From a checkpoint of a small mixture-of-experts model trained on Wikipedia: width 192.
Below are experts of layer 3 (counted from 0) of a mixture-of-experts language model. Rows are named router (the router's row for the expert), gate (a neuron's input weights, with its number), up (a neuron's input weights, with its number) and show model dimensions 0-191. Each number is 128 + 32 x the weight over its row's rms, rounded and kept within 0 to 255. Numbers have three digits each.
Before each expert's rows: "mostly gets" lists some tokens that are sent to it at least half of the time. This comes from a sample of Wikipedia text that the model never trained on.

# expert 51
mostly gets: " | K", " | M", " | \"", "| ", " | S", " | N"
router:132122131055125127126117076178118117128183107153203174060167069121169116158096142078155114150167202102139169165121146170110075171158167152161098105114115139088141191090126107097142127170159141141125177165138169172102184108158136110102163110051121120178101178082113126119159093156084128153154151095102146109136125155059111108076100109132154156156118153155121070121155125151088100150072179031128133111116128090118122093058157149114122132147122106138117076122131110166099118157133141171118132154084158093148160159073129147094085091138103079126127119107161111168144121188146127108
gate0:172191138117134177179132107145086116107090129124160157117131083106170198139098133104145141143154113107115080087108155090131134148120110188146143122051143120152169092143140146199061132142122139088102163158168145199124149083101181131140103178124104110147099140118131144162154203106120111125164101111168119135131138132130132138158124147188134132223152141133143134119178145149162109134125088081093150122180107098092092084143099198123164119138106130195122138113115112089098131144176134159155109167186172118175194154120124094169072119142114109221112118110153131094096127048150120068
up0:172182159100148157181147121179076103094098154128171154091158066098185200145110142104138133151157113095131098108102161092127139132117131175128152093042129134141165078142115122190067126158133138107089151168172134175119143075109175141133106153118101112138087146130126180140156188089100105123145115097179120131122119159128144136147129134175117135225142124142163127130190144138159110130138101101089156103176101097095129101142115180132153132149110141181110134106114109075106145160191127169153110163164163107164203160104139091174072110152104098219136132095152136115112141054168116085
gate1:090100122078097151118172180153105101172127126121181117108144125138143151110115136130105140105098109104094155126094168143129128079140132134183085143069112141138130107112095098058117164156172137064104197155164143065088138069152101121070107119117163123144247147124147116139108130140091115136124150123104074145144165144114114103088077117129173099166125147100141151112110108153132138141200175116097082104095112113114149105170136105131178164087166137202117135141179067129125106123108142152171102164111116126142173169164155051096131148094119069144131102207104156149076172111069167081
up1:135168136167161135149084110112115171106149149154106142157122096104099127184138128138127072144145145139156084143149105110156138150111098135088137151183171110100157110132126127156142087083087079175172062132106099217147119172103142135159089134092091117134005113123110141114170116127156163102145092101152187120117103148133136132149181114091082156060138089170077107140165116128143105093084087130157156143176140103135126168092165155100066061165085122045148132111070183156148134116141146150088115098126144148172115118107126197138152120135121159094159109083125096155151070150199111159
gate2:135149182114166143155093122166134156138130083142102151089109123136149147098162130154112088140136179093176109113068119169165201120149168108122132136118158117110177158138117147164099076116087111189136103193152093120109107141139104109125091065150174080114119164090101139118196154154074076078046136123123119149130149127087057125103123142150141151174131120111072097170157090153168101108086110108080113115083115135109167111080123121123127156132074079100133120129148113140037184134110108109134101083067158070100183094151157149173118096156118055112101121129117103151068130156087152181
up2:148124112097084107118101113087180113099100116104130087149095152130100073153085070150170159087056098168125150176136129091064126136119059082145151106161132146132098121113114119107130111104182150131150132097146134146134201139054165090162092164199089153114087103151136166108104101133136110108160092098157107085116123086212171150129103126118149118094120092147161130118116118141109119109180131188191100139163114077099134109153092163079100115111114162103166108139090117066152097088114131093134136116193115181087133101157139109106123130056155229138131096148136157093125145066126069130
gate3:086129065123117070121216119094113111142136071120100096117125194098083114103116094140087082122137126114173126136059077116107092122133112168150098133193115132111165162129106121122091147173080117120123082144087107053127142139137111144120122116141079087134136142100078117173117114101109082104112148180161185125132167107096089086078092124094125148122109118081133106121120109092118132161178107168159165154090142108191065123124164087164070107126087153113133103170125156141119135173112159064161071155096172129127148073103188178129110097102160138137038170153080117137157071097118141119
up3:099157160113170173119132118152067091157096085124124146112076187120178098126175167142140121137130089092138115137115112116130122102061161122157127130060150092126124067102095173091135189150125224158217155119134101089121109127154081156129108108111086152140114129111169119105117159121096127130089107117095152169175111084111164130097120117097170078147127197163110151122168222117115147091094095111143123068146140167129156162138082043124115148149128100151152173099156098104174144113135159116135127156148112127105162138165098118112046137143116069145155171144173208153149131148167113087
gate4:100139134078055143108107104099125100119199156078098150185137043125156114060070167149168092189135166147136138160115122129142134164122085082079134130125134107123126109157165114091178114142184171145115121124154150127107106174164139117139105104087151160170134143119106100100159153155132098178215091171062097096141085172063103108130128220120131170136118092113080108140089118103125116117137116115164187183124167140088109099109125133113121130147086145136096092110100112096120119127166106118135064179115139160126171116139166138095140126107152135120112065172186132102082161217116120137
up4:102085136048099146066115109108100109093200168075132128150116051095160111091084195167160105153168111167180144157097120152174102133103070103087099125126117046120176093132182064088117128133146160125102095136157164130129124164146133084107086128063119152155161138139154068086162146108130131161169127169073139078161077196101120110121122191130113103138108111126096115193105144108132150111159105106149122171161184109085135123116129132132129131086073140144136098109127110167130139143157071160135073150130113147155184139142178131061119162125111131128097081164171172119109143147100102125
gate5:131115160132127166081091189118149126102104166122146145108108048097102146109078180139161155079143152104152144155130093143107055125093122120127089165107149088094143133101111142094138112020100120115131173123155113215086174117110122120144127141108105160215140159145147120145126132072140182103159085135157120148110079133099125120086041168099122103137120169140091114137099167099143085105093117103099112106141138090110130105103119139125153129150106142047128109130185119118168123156145178164128102141122116130193098122119160131094098172112103095082210090108101064081096170182103099081
up5:179131085139157116118131150107148111123150107137131118185107243151123108154172111133103103174082102175113096085114084115158179137191132120119160124149150152162119082125175133146095150218148091117163104086146099064199058134127146142135114163128160105070130097143126141124105172157150112135125130149056121110162130130127143144132186113121126107115158056174166162115166088159144115125161145184153156170130133164124124119186106084120127106130128101185122178132035126097108146098100084069139149096153109152117108075156136102117155132146152150191068147158100179162104123090101164117
gate6:099148148094115106109106170154159157133111200090167152152168126109181156185120115114053112155129164127158066150091143109098103132116113117151039155150171154097134057112117100144062089105075095131088086122096120092133130163107121139115126107094198104159044204134195106086098192156155140128129167134149144121180124126118109099125142114120074121158167106151124130136131176141138124078154141149125128069125152145153155108141115073087159083106162137132157131099069143102118143186129116135152107104149131115163134068098145126099095039125117174129142156076174115071088120134133174101
up6:090154119139148105189122145138042058123086186164193094112134129135107118107141121108200179128177080071171134101128127125110192138125174158081127150149117155115192181093094128133108147142131116138147077101146118114159102115132089145099082132105094134162170130173146133093107142087126135122099143110053118169137128155094154083139089166155125114192082099111163143122115161141069133157100145148101109147106150082133139132141194133126164170059073119164147147093110146091152115105161134129121184165119112132128073121160151039034093098128102121182136108170146116131134139109074109097
gate7:178098136085060134116110101140094178103097158113136135106120090122132134104072161154130131179134140107097188146158180146146128138152075130134126145143111129118095156163068070189158136158094111173039174121130162130112108162132131073126091109123180083147090095149120157064116133114100112163163160140141103121162113098092070106154065059118089175117078123171114131098164111071080137103135123112112138097093115176144132128116132124093123149106115065207106130114134190066136158085110124093161094125075069073120134150145151067057124116152111135195119149132107151134121116147120152072
up7:121170076207137154136169134114164062153160119137135148127160137107083114121163080126114137050133124143158077087089138110099116088129177113104140161153053147142154120091156181071083120102191154083169123147106115132122124121152120198137197153117064157138169169100114148167119101135109144074126103123124123105078150168168169165145159194130136122152138115083134143128054132165167153161090137138136131128147153096076144106135142104163163155160134167071143097169086104202128101194096108148131160178157140185149132140110106185197148152098104116105102089141173116137140133128122088165
gate8:096102118138097171080117100116166103116085137146081100110187119076049115103156102122130120097165150178142197147143117129125099064170088112148150155162158128162112119144111176170134129161158106082113097110164090113128160109090102145118108129182147152145159154056160120070132177128134098144164143092123144154150153137080175143070116146123136109104116162118092118146107156118046185071108136092158143155077177124093102076138123176116138187150109141103129046119184213167145131096097135077125117156158130137159118126141210075117150168094175098161150155168171099131129127128156097125
up8:111147147134133153123120134119176124136152162135196098172117153162079120153137133126115118132131123129144178192141148128148156183066150107119169114130159163047146176147132122145160098059133127117128068104142143125133079094126141080087145135151069094105120123069091116073132147143135151131125159085104063078077152143108148126157092137139112125089124176169104168133163125136160116098134129114114255140140104097119081172110150123117127106115229170180100099174164104130091081095139127075120068149110090142161128129086137124110153115132061069126091155084157110115080162186128160116
gate9:168116061084146153104055099131095115119111086091158141163122070083184119091103133182155079142076112107139199134108106154137136183111102088176067161105112178085130149117099140152171169185136126138087141164135063150166221083158148166115115127101142049120155107160169186135097130187097147122139100045092136118152127143103174166116115117148106103163113157149095152147133110076100125112088176159098138096123099132075141130135125129177099089148103097113091100064115147102158098114152144081113120130127182098133131091123121119085160100186151107118150132177148127120154124118109138082
up9:149102074082146156110067098105119119110126074091148141153141067114151113086099102143139090120061126086132213136127106168126136207122121095174053147119112164118123171132107114193163176172101147132089153140111067172151235112141161156121107092143130071116114102150142193142118139184095163130138097040100127128159114136092182147117105127169128126141112159167078144145148110107071156117098185151118141115123124122072122118099141146151100085122117105112124100054126155136158103119155120062129117127130196100129137070130150117075166118184153109117145133182152108136154132151133117081
gate10:070085155112172119123114093092107129117057185121173104154135018113136113155111113180095127196087119168122158104098124170122134108111024132125104124179140096105124103127165078189100113081156201135105118120139128125123136161159099115146111199141148120196182133148136129110134104160140119148178103168138117141142118176133107136116162180147111090133119118107089145121137099084083134156165204147154124153140157111051164084134144116193146122183159136158083119153147118124150124099156087151090120117102146107147119109190142152044100125091123134147080111087133143148123119116078135185
up10:077151134120172139130113112114184144128115183166154103170163041100117138129072131194145130191092130177106128110114138160086147164109058102127059078142132144122154161124139127173175118144136225119135092131142153114126135173198105124166159170140109148171186164139119176124160083136130151154161105152122132168151133132109118151116144117131154137107112097075111144091186152071044118159165146164167142153154147124103142113081166146151143138180133161143090083134089113111128142089181107130110111105068173084147125124150171150063129144066125127121097152072168135136098189134078119166
gate11:115109075126101143106070152085098054131111152160182073104126114128105198137087078133181170131098104134113147162122127099145150217134120082074100076156077075117100075120140118140128117133079151090114105110118114106162126109148105147144122118208131129165151165122173142173177127086152158111159134162171103153098135119156150122113148083119160182156119193144090106164118127113137102137093135152111131133121116048081055110147091093136109204130105202081129120106156183170183160058123115128165154144101090094116146130142110146096126135129098130118172127155145122093054118150146130182
up11:186117139159071139154207134154163152150148132118086154123077108058158089120109118178118127130188157134131128098110122151066131066137108115140172193160139146133140197090084167127111129207145117162120139115115086146124132108085159025138140110083128161058142159159095150098073101121088128089155135133083132155154100134108116132174122107145102188151145107141132125077158108138109128111165135146199094187104159177186143074109173187100104115130125100145104113151105144155058122163132104085114106070190137156093152087119161130152131147103154118149082109122105136084161158091144120120
gate12:133124116131162117078106110114146093118118084174136181200110164203076197111119102183154199164089130155133164131123169110110116123144121140099116073112115090169091122083189117131154087105141131130154136137120127122166116097160079171149129171138085086128125176107115160066105119142065130153107099138120138137163120163159088109166111136022069113178096135169129196153133190146101117173110136137185137114203146109134156132139130112178152080132127118121129085171139076134204126102106144112137125108135092141148115157131043178099112102151149115139097141104098133143091112162136064166
up12:117147127126195134087082101104150090120131081184142180177127176201081182123119115180176206165104127151121172109143177094111126141143138109111110086107108106167095125103192122105165095101154105125132137143119125146143097102167070188156126196138082115117112171097132148079138123143092132154113105160117158124138126159162075107163097110043052114166103143161120189141109181169113138182092135120194143124174133136158147149142116132181139115153144113102122094167138107132179134115109154095148121123128117134136115156128049183087089106161168118140096155092083144145108146199123061158
gate13:166146137098110153095094054126109107152087059124130129161141098132141155156094111155117137158154089126134136075114147095123121173108132156166149121135148158091138083097109144115110133140123103126062140127111102123114174076154087162177103124103129139106167112068171158120144131094070093154155091152133174142080092121186142107092212111103150174195172093154108169083089160150128110031118184104145132132111140106164103121101071159113082190126122112140128070104109180112124146114116084180194086110092069122176105136114146133129153039167167140122084163131135124107161147109072155158
up13:045141128124134114154133188138152127090159174143099106119107178132102143106122153123114137116091155122131125167142112151119159099152121086095131149111128085171103151156155103103131099127132150121186116085168119126121092146096151091042149115148153131164142186158100125110120174188189158130095208124101117108165184112100141185168063150135098077076122138113154092167159074116135131179170092132119157097160147133109157117186177070136155071114153135116159172136176075158140071140127189084089159168172161152124191148179144123120120172055136117135179107112097124106095102162185141098
gate14:082159139124137105112204181139179148146130129162120131180115139054164095109097121155095099146132109134146195113126139146128137121104167123115140154139138094068160096143092146170078064092171095149147079185092134110120129140176145184137147063085124157133126152126079181180177119099167136179137217111118097118151139132122176120109097152135099102095058129080149157144132123137199157093145119172128168138174125101149118115157125080116156126121066239093146154185145151144126117117148170136104148176086159144127117127111142120109143155111181084127091131066103166152096156147141164098
up14:137113177134121109156145119121151092160122073121108133079122157122119143207117100103071174105144086142090114137091122086110069185145136112137139123208119146119117153161116115049156169123124116102172128090170173151203165113113089110162103152070109114092063138140066147118112108095137159162124098138155103130095165146185137144164120114129116113167146131121136124172094138137074136063145084137173166115160125138101134171118138118098085125077195082128067174127124130132120177070193105150149087100167138071160149103128059137161190135143063124125142109163129132117169128101147048119
gate15:138146152143168069124168156121112159073169094112142180129156153104188171163077211221141155158150171082147092099121157103107094135199133153110127138201179110132145100144092144122146161162086153122124070122109163130093134089161112149176137167111140128152125117089125128104175142144130106127117129174126134111158120161073110108176147105126140103116082138072125127138113166114146122070162116096112133114095131117147122131124134099107131192155137069095093096104136165221105139152101091143126087084138159187120166170176120158136130103139085125147133056188144098202160107187091109086
up15:149153161127146064153145176104146149077126097133122144115160131117187152193083155220105152171166192098122115134120180083108083158196149133095129151171136127125111087144114141125168128147100126148089093092116116147102111118165117117158179153154126124143140155086104162105176126124123105125116134145139142110157123179061137112151103105135135143122107123079101100133122151125113108083139102072109130072044104121148106139098127101114178189150161072069112119098099149187114141172113094119105112080123172153129147183170111129140091102145044125153155100200161082179167114216090133081
gate16:148109093143134166144132086152139103145130092138168102162088097169115091106088184096110114087156082174094106174107144136099140102131140125130064145182113141098079144134150126160104187067161078140110139145145229143083117085104128132152159106163107113156121106174130134134112132133140056107118112080103092133192141200095116138135092125109155105094129120117125117132152094122096121134113090105099101157060083201136166071093105162139092100109144104126134115111142182031143131093083094182132179180090091120080109145124126088105127110131138170154109201174082144072154172152150152135
up16:120145181108141100145065136089132139094124097148099159096161157050095189116152080155115168152091158091145148066143106140165153119139108110155183096060151125162174136097118149060145111183114148123151117118129076095139145145168138111090087158102138125082156133074124143130127166135091192179092146151137159101085123053181141110054137155125115127163139140108105130104137151131168132155106160106123114094186154068133118163175135118136124167151140118112137163109120037215087107124147137080095085099166152152166157104116128190133128164154120142094099070098157112188075105110104143102
gate17:139121091175141131052159157166085130169112097172133109067144133167100077137121117149151091165130130154132146113117163062155132145112125099122059149184126210143078092109113089175136146081095161078090145135162148104189086114181107167181160105135089067115105141142117152134160137164119159083183136132141082181135113136101109091135163128123149100166121047147143136125159111207115096084125138092069111138082078099153132104127131156068100122149119160141101173139097176135109171169094086080126123099127124106134096126088181120127124102157115102143129156187117053125191111123132101159
up17:141094074130137161098148116160088134133136101085112121091134120126104075139131157141184095144186112148100075115116146082207101146090136122147117125134194167124114109162135096162140137078143175100097157171136154184197161123188197150135163161143106120085098096114129143131126120171159144113126138125134117170131148075096106136198156161110145079095158097116091118068168098164142111126173190224107147118113094118090143098070061164142115130131098131113090115176112178071136140148084091137119107169146175107135080157082132082125204132151129128188154166144157094115148067108122130132
gate18:168115116152118217126132121094154135136174141148141097077121107075120115129084172198088216138144080120140105125120108077128082103094075120178101169094155105085155159075129106118100056091108103050150137105141164176089202090120131087116163132117105113172135144140179113127120146088105171111131111144151146142143080189116170122090121112086099058125154117142100116096124131132132104152151105096147106101173150061125122124111129133114120134152102169117172141130181184127141110180047162219134143111122075140129096132091117122111114135079099102118130110094145118110095140175127104057
up18:167108111153161177161144107087130131140197167162160066109102109119122178121092129187111153108169084130099148105082105090084088095104108156175092136084148107079157146084137124165101109086126115109131150148137160140060159081130178114127122128105086158201137111138153114111107115092148170108089136173214142159133095180176147170090141084123081074103123103078129112135165157123123094159119092127116122109136095087099138138154147126127118128168096157088118172119141128155124124174090162217102163142137168179154158106075140110141116087084059076140177132064137136148129164173090093075
gate19:151074136076100152075114139119081144128150156163140143116108123107112080166119120127158106065116136072136106134158136118102103145151198103154103132152100131087158143164154142127181140101130143119101055146112123118140151094158128109096149114105071073164115099090107148217137114128128095131111170122146096084090083134106100130109069123140209119112117049118089146082215108094126076165112137088121159161119105139148126065096106123113181116121104104126092119072172119139132170113139193105151146176051125160137078107071144074093188123171084169145166158149163101169135170117151147147
up19:146067093085099125096117117124083158106155139107171163101086131103124088175110150126157118071089149085099105158144150142107108129119188120142096133143141123085151129160136149116171180092114158111076098116117156120145160108163132118088170148099086046163117109106129134178103102141086083124064144107146114118103086184130112090118076108135189116135093041096103135096159100088126104182070146095125196160101104096136157104111117130136150129112091145140061107132166147172122147111120185143147111167067152189152048115100141090077170143187111171140179158136132127154106151100191185161
gate20:138164140107121176126104108129125088143133204170149158105115050059166091159113161107143125176089149194123105095105100137100122146154143137093191165096130145082175097103133106158137101139161148156140133132118159118132127137121105090110065079102074153175177076117124116109123140150101098118150146161105126156193072130170162068120150168093160147064096098097073103114172139105104165178100152136151133174136183148134109134130121135106158154203100160109092077098094068119127117066198088147118113076107128105119145137131133127041119127115182145149171109148175105103099182088100134141
up20:103152112136127098094141133123130174137141070088099098143154209183126164107126138096114143076167131064138149156181110135130106098069104121123051083152114130151107155127123166089142133104092092107100097109142117133119109099160152193139195171117142118124052147131124115161127085080166147137083107125132096094081185110069082163129107079104129128175194097177179124138076128139173088086126089101123159085148084136155157122128144135124085075085155089156159161193147181118139157167073147106118116184141123165123102133106111134204138119128093113101101151125107131139175079158171128063
gate21:120090170129158108095163197192125137094172176119170128092118052128115167181177171161165107096109178100155092063158139138079099121157133126090143161142155131116105144124108130114162129091126127127133162142104096101164132100070070126115175102137190100156134105135129163129116099103169165183134162126126116155139131197125105169126165102136104142163153131145173094124136155081137091091126098185095111142123137102145170090107124147135182134127140085156123101127156068197154224113142176139129134082120136092152159116041125066149190137128149127156157131061081079093121091093095136149
up21:095127122129126058117161190139142119043145131152185127154105131118093101106102114167161107063110141107114111105148163143164178111178173112136115135057148133149149172127139135072119143151115147128162166068102115102119122084091097150089130141082174133117141142112108159152110100115158191187120166158132155155195100202118148158164122134124080181184101107157149142135193150068118110098084125154102107136085165093130152136136146153171196125154148088143140120122115052154168156128110106081106127137090139119162115093082190087085143149143126107155176143118058176101124079083101187113
gate22:139130065128102102123101165123111077173149082118099102127162080125141145141096097079133145109106120088128228128164134092156159096206133125175132135107156094091078108212138131087123169181162126103116147158123118059156155091099128159093085123128105132151119141140105120161068078157084136125098083116120097158094192150111154151118120152121172149094117158114134118163147129204066149130225186093119116131114076124097144151138150144070153119164134125138117148092132116159136087070142140114167128174146208157196110117108129114086127140098181095110112118147152120136075161162124146076
up22:165089106071108125168117100108132109129116108154102161100118084152182176144178079087163121125112203138113182170089159075163126102152137143119096138088135125056140179177133085048162145170151133119079114128130122126107162088128115128098143112118118142126135133128055122137148095194070111160147085084107113070150162131060119095123120130116191195096156163112170103111097150248083135159124127126090134142093121139119151149115165162057151141161143110136119103125143074148140092118123181143121132179133168119125179149087091169102100083140098121131117109166144110120101112181162129088
gate23:170134173082133152201150149125130108074121088148127081072097085061133130143085142081166141145132108118121129120102165126137115145109144162143080130078116154106135057154078124131159150171081143113127143121119170158157141128131192040140091153119116149114075094169128199172149173103113139133135167109112142181103116122123158144091094137118168150211153140120122085158138152137126117124095136107062148124147052126081111092094101160121130148135113195187159076166099180129129142236135096120181112131174112126136093151172141134080111119126081059115133093116141088096152144101115103136
up23:121125199079156167155177144129164081071091105116086097048078073058120128125082174091155124129164110154103158133082148124181110126158122191123060122089136173105146088123120137124161122166137108147147187137150201166155166185124147056141108159126109109111094088091122153177121156091134146129105131097094131172116124146121123141063083104141154117238136117135086076137097128136154113137100144108069119092149080137092086092105126129132092160173122143216132131144109131108123113218123136119124138152143134124092101151122153149118127167120090081114119078111144073118134152119120111154
gate24:129149157064132135166106078158098182069142140137112154129142076093102169145116203141209088113166235125149111083147156101149108121181115156104130161124133157169159108176123174137176128140151120125117128144141136174130145054127115158151114095080130140144104101035135113161115149165150030178101117139153075149154090117083126192124160125145164157182144097119119157171176121135136103120083108119116155183119112148076141087106093169140131151156158103134114156071147120120103153151172111098087117125094114157129151150122164109140156100148087104143149121145103112106126109048167188163
up24:106074105220141099086147192089128102155128109100090135119128161145173095105151039148063202130053063113090141169125090151166113129053117075149096125126107080136135118112111093142088184126109140115140117128114137108121133210136106150119112155179124150126166107206116105089102125079110204074153151126132185117093114117153131073132089132131087099115118165136148102100099132094150182146174149134092102104141145101181124171179153087136111115106108163121151101151167132146161122102097115147185115140158114130142104088143100175130100158117152128105104143124137173163140131190129063097
gate25:134186096123119146104118161117061108115075164144091148139099108137059136105073163138179154109129122151092170149109117080199071169092151174139155103125087140121139032101124181107139153077157143069169121142184157161133116141174127126143139167146060151138120177110132121131125127107159093099131126121118134111031125123153158117186060128063088165170129121145157150170144151086163120111119131130109127156178144136129079084130129147134124095115126182160130093113137174147191124155149142125119084163096063089179153105100151135127137196179146137154201090166126129091134151099113150151
up25:189199097082126135151113136111084124159116159136096155113044103159085079124105181170180156093134150150085191164065098102117118146104133143165112152129073156120105095119101143078129129080132159091145161113139175159144176107119059137156088133137108200161145139148119105143160087113141124126152102152083076083081111093137098086168093162046126168129134132121134110173120143122098072149075133134121168172127113151055102069135082174123109098138101138176134080175157138100166137160149081117073116153098108121117090114128144171143148145170148118177186111174119176121122115115109088123
gate26:173100105174160103097227112167124168172099151080136098108103015125133178118098150125064124057108117140154105176123130148114134105073165127130139042100095165103153127081072136087130147169163174112145064126146099132142114140129099182112102143132151084109094147137149171094093149154119115135088106143140124112186147191126098120070101080102148124112179130109132091192137114118103148159127173122148129177186126101175117158143135105138109134111115135156150051152106118095134158115112155195122133115120093149152152086055141164114117082104097152086103146152126120123140193122137165106
up26:073132137078107147168031174105153114082137113143118177118167219128128126109131111158189160210109144133108149094162158098144120120169089118136124178157162084158084126190188142166142096054108089144098163124134175163119151143115142082124142131125117147144155111118127073172159105128117141147158130121092137149068102067146161140191164142159115135150079115139158149078102168135185069124134071137103106075083120153112141076112151135101143122174156111094086186117167122165130100140154125072142116141119143138130090165209116089146137142133118103128118086100125171126082095147105069148
gate27:124085127068126106118132159184169131090156096138127185140092147079192162079158193114130110172132132094157135084117102130107180158121117110090126151150088127129121034166136117165119080143139171149154102162094137062135110169131131108115183119046116107145146174105128132094146173092141140166183175121104119142125121182097128093096155159116152138156122137146120149125158126169132150155148090057174177139158122106199131093178131096167169114154136145143170101125098128113110126106100043157166092143075184131141164147103114148148039094127154119083152099105116084119202121162115093131
up27:135153135159137136119103137094075137164083164136130046140133139170062088170103067139113160082131092152109122159151132139136082074148147127150126099128184111137133192078121142091125152104113108089120160103151133160140129095118117143131068165197113168123121093162147126157107093158136121091051109147150161115134116099175140168165118101131102085092156125106122089140115158104141119075114167186069065112112145158051153162081115144097112136102102099112102161110149118158121150133153185123091191118199073139113093100138138108086206178131126142166096164146155200122071140074147186110
gate28:133072149109194173079120076079139121192126075103032128092077153062085142134158136155145134151140121172105123153135102106110118153215104098128086102142131133102174167136112169133081120167116115097162101151111115155081142132093100093144072084124086126155121118129160167087195146138158104186128107152144175128076153121146177120050115094139154116126128094188121084125096155153069141072146143081183173170096159114116103136133081152170133174132177139124145145116147199143177141126102096116112116134124165099147139065116152119096092114108156181157150166126153124141130176126101111102
up28:095180148106111182096054138175133186127130203225153140060188117131123076137125129112102097135076181112126107125128170126158169108125109146123160148188129113129161094117129098123167110158132103146121120097167136117168117078117088123099152142126130139126116065121112080115107116149101117099162230119121072170158125133192108160157135142126129148086165146136150083091154108132160122148120092143100140106128081139096207111109157155099174123120102132142199161094151126150080132137131145164105190054118117123105075165135102153193201173070115116112141104102155144156129103149115169142
gate29:059133139086170181134137137130142104125111157093083167110145157137136112137158099106122141163170060121114205077131147024119115097158080109144134150156136196144156136117113137136145143098079146055087150149148154060198115130139158110118071127067045124129144112149161103120117192148080130143156127165151121095118158121130069153142132109150118133145189119139114142169125162133146141162054130154081079133160103143131117103177109104100081113149161128130124137121147185123070139174128177142070052121162126089154158161168133118132106167146110113147122157157169116084150112108193079127
up29:089126104098162179167139126108138103120114169098079206127151117125102096147143068142119140139152078165128217071128127038120129107185063112127096175171103167177148129139097133118116130105134124056122143144140112064183164119125147146134066109098044149100145115086190103114182177175106059143149098198147075109126125153165100176107124131141076138155171116120106130173143156119130146148080151102104123129150079124103134099147080113114097115154149123149156152125151172097087130161108168132032084110153122111104157150139139137143121162147082112149143158165147115087146129131172104117
gate30:125074100121107128088143099066107131127156154096081112089172151095100145134126139146140129185195137131133165107105087173126110139116063111111113172162124064130130119097077174097060208119135154086113125158118106115143147110120170135158145115146094063173175156131105132120154087096158101089115116132052223156091149102085149125097085082168084103121170117138162072118068113112136142084126159126157106130138159055162151100126111138149134135127108151118098123139127142091190142123149053107112057169166129145104173092104142040141122154098127162152125146116093111195116083114121149155
up30:153157148140154117162116171186136117139073113161144123154112095135146128123128119119102119074079118108115087160167133091122130102126191119144132105138137187123108130165174096202201065133139101146142106097139135132122114167138096125108098156128136191088095077138163140144073182142079163149135114116193045106185083156194129138143160155105198117151117137073072199146191145150130133168115102137100160130110064187089122155124157129089109124122122095108166156126164158163076138138121207155145217111097126121159073104151128173102150097138146100129129110156138144095125188122125102094
gate31:158111102103094150137111127088122114135163178139129104139197090113139102109123139050130077114094146120113168136147171117163167102094169083134130089151144110165118089149134124116116143148125061116053160118139132150155108192115129121150128126119101139092058121140071077146074178160068129171143111102158161173116088135148099165101086163140117202163113144128114095137177088131094102135152149072172080100106120121171163108080102162200110074119125129174077210082105173189129111125134135095183116094075125163132122114083117111117093097131115040128134155142158096108141127180152156151
up31:135128125094091165148125145098140107150180180128120095119190070136142120091106113062104095117092150095147182099151167123150166127122171115148081095145140153153119100142155076111164139149087085105092145100139117135131104156128133075153137120095090140124068096129050073145129157184076140171148090069121116150110103134168123138139112137132125192154135170123119108103159111110075120125174153087174090072097121088154162127079084162170127090123124116171057172087062187184106116135141132061174105113086104160111153141085137135096105090133105039129140132149180100130107145205151144108